From a checkpoint of a small mixture-of-experts model trained on Wikipedia: 192 experts in each of 4 layers, a softmax router.
Below are experts of layer 4 (counted from 0) of a mixture-of-experts language model. Rows are named router (the router's row for the expert), gate (a neuron's input weights, with its number), up (a neuron's input weights, with its number), down (a neuron's output weights, with its number) and show model dimensions 0-223. Each number is 128 + 24 x the weight over its row's rms, rounded and kept within 0 to 255. Numbers have three digits each.
After each expert's rows: a language model's description of what the expert responds to. This comes from a sample of Wikipedia text that the model never trained on.

# expert 24
router:106135173152160143127188145121136087194172068125153133101116075090131131147137124181152078132161119106110155115089106134145178138121128122137122112123119091164128169131122134149133151167107152114124149113122165143141120142152107113144121085140133133158138131113111080127139089148087159125110135125073088103125104118113116115091122136145098142107106135109145181149073133136119121114118150117087123126131132126129134172191123124133114117141131124130090130119143141141085138096129119145123134084126140145140117104088132132145137058099138115131109151118149128141156129129120111107120123163132124131177137096132108149136143141128119160134136128141141120133160128055122136065124
gate2:133129135127122127126135155119191174111112114113130122111126104106107108143163109134114123136122139159123144121141120100137180118146132178117093135104145078146144136100120137109144144109121100161123149134140145167094135117109142134115151151140095130127116138168137124131125128161116170119120112168120160114117159122138120185110140052156126114140114123111137100136170071099107122092109157159138098214125152103133104147110108125136152160161146116138135138144135132119102135117128163142145097124143093162102152145103117141160151114139144101113138171136093097153119123135153115143059128141161149134158147048166148147103123107158150139132132044136126125125141108113143101118120
up2:129114120151082138135148158096104125131149136134171150122125156112117123143143107125134131140142131102111146109172153122139121130108160130167121138114144139175090188116070119168108139136153156108107129124111114130119150170140118099126156134125114077103098122133121160138126161132178104115091118173184093123125145135131120100085093135079129162146160106117082170113119138140142157146110130125126163164130102121131118133094131145148131106119091123153154136140174148112151163134107129086123128152127143143128161177164121135131136124125174125157171124129139139120136210147138155149153098126138127115155149128156103150145140184171125169152091138090169083110125135131153135140145
down2:122099149164135129127109157113132130118087149114143122134063116131140143114151115136156130145137143145113119148120150141145118120135102176101121164118095124111137083119123119162139123099082165130122145086127155110105128151090097134103137135124113117114116151126123138074123068087140136152139165118108108137164135115124106138144111104127110140130155124139103089156085118138100138099142180158136070143134118168104104116094095126140139063149090136152125187086099077122106122151133140078114105122155115145139086099111138165118169119137139142102136136145097101096177147147134119145113145156113127147142143162096120143110090130086094100184098130115101146156084138138136123119136
What it handles: Word-initial pieces such as be, Be, pe, bel, cre, later continued by -ing, -ed or -es, e.g. beads, begging, Beautiful.

# expert 60
router:099174152138133149095085172158108119147151154102148107101130103110106113135092117142149111111149144109111146106112103154106130106100141158110146108155106101148097137116100156091103154156106161119155152106114147146145100129156096127106108108114114151150157132156103103098133135107108156152107106153116106106107100148112107104128098152162160108105101141094151144152121106147110163143105152090147151091100166152110152148119159151158163153151105096108100150104102106119099101098090107109145098144101101101105144158105109158120149095101158149153093150115152146133103092158099107158145145125150100160138141121121097153112144153099087152094094150106145144153147093178110152118164
gate0:121107149146092127150118140119154147147130137119151077154093089123106101148131111089141073147181134115125121124118101100125107116128090086163110130163151135097148112077099109099118166168084106119108160161158129156151164144155098124156126122127081126110113112135159128100127131125148109146086132104155132144111128139163141102116106124141132091081119147095095152143149104132138143084155129095130153092154124136086109154151120118128180131100124103166141129124122112148098130133120137137116134128069113127096088152103112109134132131088088121148112158164117137125076120144102111137139147177093134099140134108152118106126150126090157115103086140096122151154098104127069101108143
up0:115130181163130115107110116125125133156118130124156139128127165157109136164049112138133158108079103143131154159132106157128134110109133132122144109123119148128129107140115100101143088109136131169145128149166087129130124170160153085122204126081135143160147119142123185153162165123129085137129114160121133107128139168143114163161125137116125119128134123140093119145142172119133140159134162115084164123123106134155132105171168067130129113095145147070122126099129123167105105124131127132115201126117136152112139149148144133172127150144126157091117123111155165114107152145150137148112146142125083127113098128155133137148183139146133090131116116117124153125163131131165177132108
down0:131110113132154122138122121191101112086117066143113119132158146139148129126131105139137128144120132121114115152153099128149142139178102157135107133114127114110132104157157136154129111135126123160186180126105151051170106154097149148132148154186145134125150146107118080122093094177127147143123090133108149134086132160075168127104087134136125121132135112116114144160123128120146140115153115115143154109137123132125102153151148125080180163131117116147132154132093143119107104141122141143163118132132129138145130144150164123139116129125155131142134115131136101117097168138164185145100103090088084142103156132127137178109102083151099137162098164128145108164121138173146136084153
What it handles: Short inner pieces of ordinary and foreign words, like in, n, s, sk, e.g. laminated, columns, Cymbalta.

# expert 36
router:101152146148133134091110127170113117146159143112145113106155104106138098138101137151144109094156145100100158099111109147114112103097146157104151098147096104154107183100108154107105158153104138102163137105102163154149100143142098121110102149093118157163153157159112134119146136095112153135107104152107096094110100143134108102153100158160143101106103152101148146154118101145106149150109150096138139091105166160106151143121158141147158152144098105093103138107158111147104099104101115146140092154099095116105146151114112164114153091111162157135108150108152146136107098157111112158152154126149100148146141105131112144107151167110095148135116150099142145168150111081097157078160
gate1:111155101109102143140152132083096106152146131135108052089125151127115131120113067153129126119133129111130107137121062185097124134156166134093135124096164159141084110171132144120126125133128146148136149140126168150130102132104120104163108085079134113133126089124117149126133100141115076146132126031118112117082095154131144137121148162131134130136173146100131126149138090106138106129089142180152116112083130171140133120121147117136113120113092113133127103098094086131115138130113156110151090123128092155128175125171122129105096108085163105124142145124155124146093108170108102131154113134121157126147121107111123169125136129121123134129167128123120155119129126138149104125153
up1:095107159154106112087104126137120120116152105092158134145163115165146142131082087127170117096109122130100146148136132119131110153133115105100181132154139179163133111111152131148130117152144153169142077185141126119115125091063107127150098146056156123139101129111137131105116108114083130168133107109124122131140109115145081148106132139122097119133126152112152160137165158105116114106095127131118124149120104099092156111144122152096113092126091094126187176125151136110141116100121084100144112148126153128125158110141097152143102094195144118129120130154109140120133056128131138129166090085120130129097129163119158108117121133152142131116116124108113108133156144129152143155123
down1:126124116106139126184155163134141118085123086095141152116125131129088129134157123149144136091134118154140157114159153107122123132162162115110141145111120144099118132163098089120111130109089123142172110132129108154132144102164146146125112129169108135139111135176115121144109119127100121142122137141113172105099094106123121165129147149167136131130141154124149153127114114146105152115107101101067121104132185116107144176126119111140124142067139093171169105120119115129155151141144095140114150138125074121155164116133113144143094123114073136128159137111111114089111125163134103084176107117132156133115158065084163138123101156166129145135113079186119130153141132096186112139133
What it handles: Civic and legal vocabulary such as state, district, council, law, Party, municipality and clergy, often before "of" or "and".

# expert 19
router:101147142152097136100135161154113108137157119105152113098132104100138097134106139150138105109163144110118152106103112157105107089094142160102152117157104109155109135098104149106108156148104146119154142105106164152151104152149100135110110109100109155162157149164095083099136129110104128153106108155109101099106104150131100103111097145158161100097102147104158137156113101152112146148107152097111143093097162157097150150142151132155147148152101097105104144112094095131095100103110104127150100153096103112104156154113100159092153106103159156149104158104151145127100104155104118147135147112148101158153142125108100166111151162110095156101105152096158148163153108124098162162157
gate0:120096113128115094090171122141151162170133090185165176130137098111124081130133140155127155109132147162143138159096090099119132118089169113124152129120145144114113112125111146136136109136153158095121105132139133102142116161143173125109127136099159143124147127094134159110117087132097125114132133065145095153134145110134118103127148129105155066114117152080116121147124129139106192094131110118127083076068123106118150150119128115183138159108120085153118083101138130101152145092129141141117104145078138107167131131057122156131176112147129139148158138127147118138148136129094100134121136154147141142119149131177116118128172111132118111114132126112148165121099155114128143120135
up0:167129105156139113132147157118171137142108156129128132107108138129152144116122144144142155155112107096137132162155153136131092146126121152130124118112103152126142116140140130141178184091129091117165119122150124112174112083139123119117136104124118178205140123138139121159154119130124114146138124145112107164127181106170094160176108152105133097129111184121142151135121127116070141160127174109159180162112135161150114116162100100129148105188126116148127150149135170140118131127143125110148152148131157110189161125150124108098139162122100146114114139123131116139118152118141166130111106168104066129130076114163119090127133158108135134106130133125142135140119122064153151148160
down0:159140138137115138126152117135080177106081125125126138148121149150146176139162090155139148139116113157131117163103121118133105103173131155138082103127107146111127134135139134145142133105133158123111133132133126164147187147110110089132130123111156126149125130069115141108121178133145129177105160171112192160108160133148164152140115143142088134096103138150150094144099109140130094101141149096119100134167111120116144082130130175133123132113131164167148154183148143190110133159138152129147120156141123145168147118135142166107129106151150139121131091127062118101099178125111138054125145122152101132133122123170112128146124146129134102136165142131143131133157153122171133126126
What it handles: The gen in genus and generates, lone n before ée or ow, and digits in species articles, asteroid tables and chemistry identifiers.

# expert 23
router:099131139146159111108148105168099116172140133104148117128151107102111103147105115156154103097150130109101158107111114154103115149095150159101142121149095102150108146093102137109090167146097150114159146095105164154155106141156096124100112129099097153158162148147099108110133138106103167150110114144106112103104106139111097102150111156159163100104101137105151136150118101148106162154122147109121149100109158152108150156143144149150157159156099094098109143102121123134106101101112108154148098145106102113091136148118103156076172111103161142146102164119154146128105099155119111149155152124147099159144155159126099157111151148112101153142094152097148149165152105085097163117160
gate0:145121130098113110121134107154158161120162099159130138131118132146160098185122133102177105191155107118139102106130125145083143134127111099112112141114158129148140136126123114125104139178143140134157141166099139157153114161197094142151128130133102134152112130137140149115079113127133122145115150085154118120119119142113099109101142096088151115114148160121157118142138142167146094149151113103145124090156188186091174122113107165133135120118109149116115133131112097121112129069149107134140114153120098119148131165072145123138182145102071116156149166125136108146125091117129146159095121148104109135155135120137120117109103181138135106124141128146120156132160141128087118064135
up0:107111192102128146114104154105128142113153120147145139074147107147114163141124153072121132097122152119138123145169141124137151147140136151136123124094150149143137120174173157089113119138129141176087142092100134120149129124127126124154147091123147123135104065156135159140109167123141082126158130163135123124129144117134124127145116083127071121134146189135096130123136137135098107137137139115136130123079125085168154152138111153090130075108113137098132076120123146155111137113064133119104139099110127159208137099111122128078131133099116094125124115122132137090161129110151105146128166110105141083084123156126114125104151152158114139111127146132100166154155115150109133108147
down0:129141130100132131111173142081164137110137125157162154174131115128155137156118147101080127152117098097159124143128147079114142102156164149146120105159133076139163114124128170139145138145097116127135100134154174136124118135121154091114108121167171137135177160121114110098134141145157123112108175070098161114122157134129156124120143161088153122120157112102125107110068122122135109100173085142143141166143119151130136126143107159077145126175122154145159142140112095159169089165135116179140114113133111117116131116122135103131088118102135169127077087120133130112106123126112189140130124144126067103156163108144142106111126128146164118124112122150112114126143107128156153119128
What it handles: Inner pieces of longer words and some function words in political or historical prose, such as o-pp-osition, au-x-iliary, consid-er, former.

# expert 12
router:091153128155151131105138127153103127143152122115142106102142109106116097153108131146157098118149145104097162099111094148111110087110159142107150104161102094159103141107095147111099148152103143102156153110113155147140102156156112108105115129098104155152157153151102133106151147112109134141109126153108099109101102151128104099110103148158162101104106131111149144155121103152109148159104158102103151093086160159107152154085156144153163160160104100115103162108095112161098105094095105119140100153109107109098142156116103157106153099114152156150104156111153143123099099161105098155149155126155104150150153126121094161108152163104104158142103157100147151161151103101110159152149
gate1:111125093192140131109135120129145114126129135147118098153078144156108112126116150176110166122153126087105135093163124131128128146128138142096180107131109151144125170156108114113132129152068152156150097125144159108128084136144131089121117107135125139113113125110107160115114161129119121107134142109155109169084145154121136121112111157086128153133108162043150143154163150158122119150137137157131119135099158079146112194140113126136140124151140126154101149108119127144119159106142133092099114148142125119126154101123139165095143151179177156121149153163111114129108109182128133140129119119107097149128095146135086122105181127117105170104183140126155161121149124152154100123144
up1:200116157128095113144145148141170135141158141068175169133109151136118113135106134105132146107174121146158133132173151136149138147124132150111128140133116128116180120129112123141131157114089170139101095088140111126137154146121108132187110136137121108110110130184143121121159116130131138141140092124090136149134147115153144093071129127109128145088112179137119149098095121107125174118106110115110148083144124101131159110127132133110166121115121129130124182115125056110120158135132106114144145176111159146154147119108161162143161106092137145098117134129119113105107159092167105145129128141095110091125156131118145107136086101113137143178130136122113111117160118133200129117162
down1:077157131131151147109136152106143168097097127160158155122123104123132106094130092136156143089131135116098133111118165166131112081132113166116096094179168121104125129136114137110166157107097102133091106186124100110153125158160120107109145090135138108129134138158104106117155144138159134143133171164088173132141082141137158109079139103158110148130152120152164163125122116069122117155119150140083119162112144138128125141109133111132130124118139108107106107150120138156141127117105110107098094188125125154125130132125149139136136084134151097123106116155132128125123172120136111111178112161091111140151164072158150143126114128145162178128103125132087084091118124092147121140153
What it handles: Inner pieces of longer Latinate words after a prefix like con, ex, c, e.g. ust in custody, ivil, ret in secretary.

# expert 43
router:093160124150109143108116163151099119152157131107147112132141109101126105153089125154158098106163159104106149106102107152104104126095138143105146113149099097151101153093107140110092159154101156111161145107110153153160098140155099171104108135098112139164155157158104157103151137119104159150105103155108109099100107161120104101151098144148154106104102143104149142155119101144109156149127150098110142104100155157104141156113152139152159142149105102098107164108094093125101105104100104131142098148110113116102161139113104163092162100101151136159093148113158161146105111146107113145155143125160106141142133152108100155103152164101097156098107163094147146162155113124099162134155
gate1:138137155107097145121149089178120142082063148124136134140138119114085114125141103091153143136157113125126158145116163121127124113106119154119119134112131131132126143143156130154144153122090171115087110119120146122141091149106129112129078114145110107145156072119095148115113178114079137049134142100110145140084129166052130162087155115185127118103119119146145158168121116140148127106119122146098134082117166133092130110137153111111153154129084131101144144104161123124088103132122097102129127128105144127103126137114123170095104120153126152110101133138106166145102159135095066126097122117111129134103092134106119113144141106093128166140105107128112118111156159155126116154126
up1:134139149081102128135159121174095131112115130112128110135183102163107174179120109145121120118093096131130114146130103139110097115112171091133137129161109114160086156163123186133132092111101127139150075116133118115146136134138140164127116150188123149133153115105148165113085127114122135136152080097115143137124120103145116146087174113137083113092132128150157123139132145122137131107108144114099127127141143159129130108137165153179142132157186117116173128122159158097111149161128141141142125155138135130143109116144151126150134147155138160126110096069086151146121138118114122091119113096107139121062111137132120123134146130139149126141140198132132094141109127079084122117181
down1:101085146124155131162176124126123112149178128121127154120124107110127104078167137132103157156163146089089088102141123119087135168163136128094095117126162127114163112109138069098160191112162105148115141133103125119162179123166104113121145125162127122121126123194147125091122109166166153115108105120170111111151116154118113140109127163159125132082147124156128133139110109122162109111154148150094121105145128131127107148133148118178172136104121133104126144107112124140164124126111111149161119123152089105149146147088110102109069134117156121091134139098103111118139137109094161170163123130095118130164146128139124130134147118129095169100126143170147119114142144108149128093127
What it handles: Sentence-opening pronouns He, She, It, past-tense verb endings like graduated, ruled, and slashes in pronunciation notes such as (/ro/).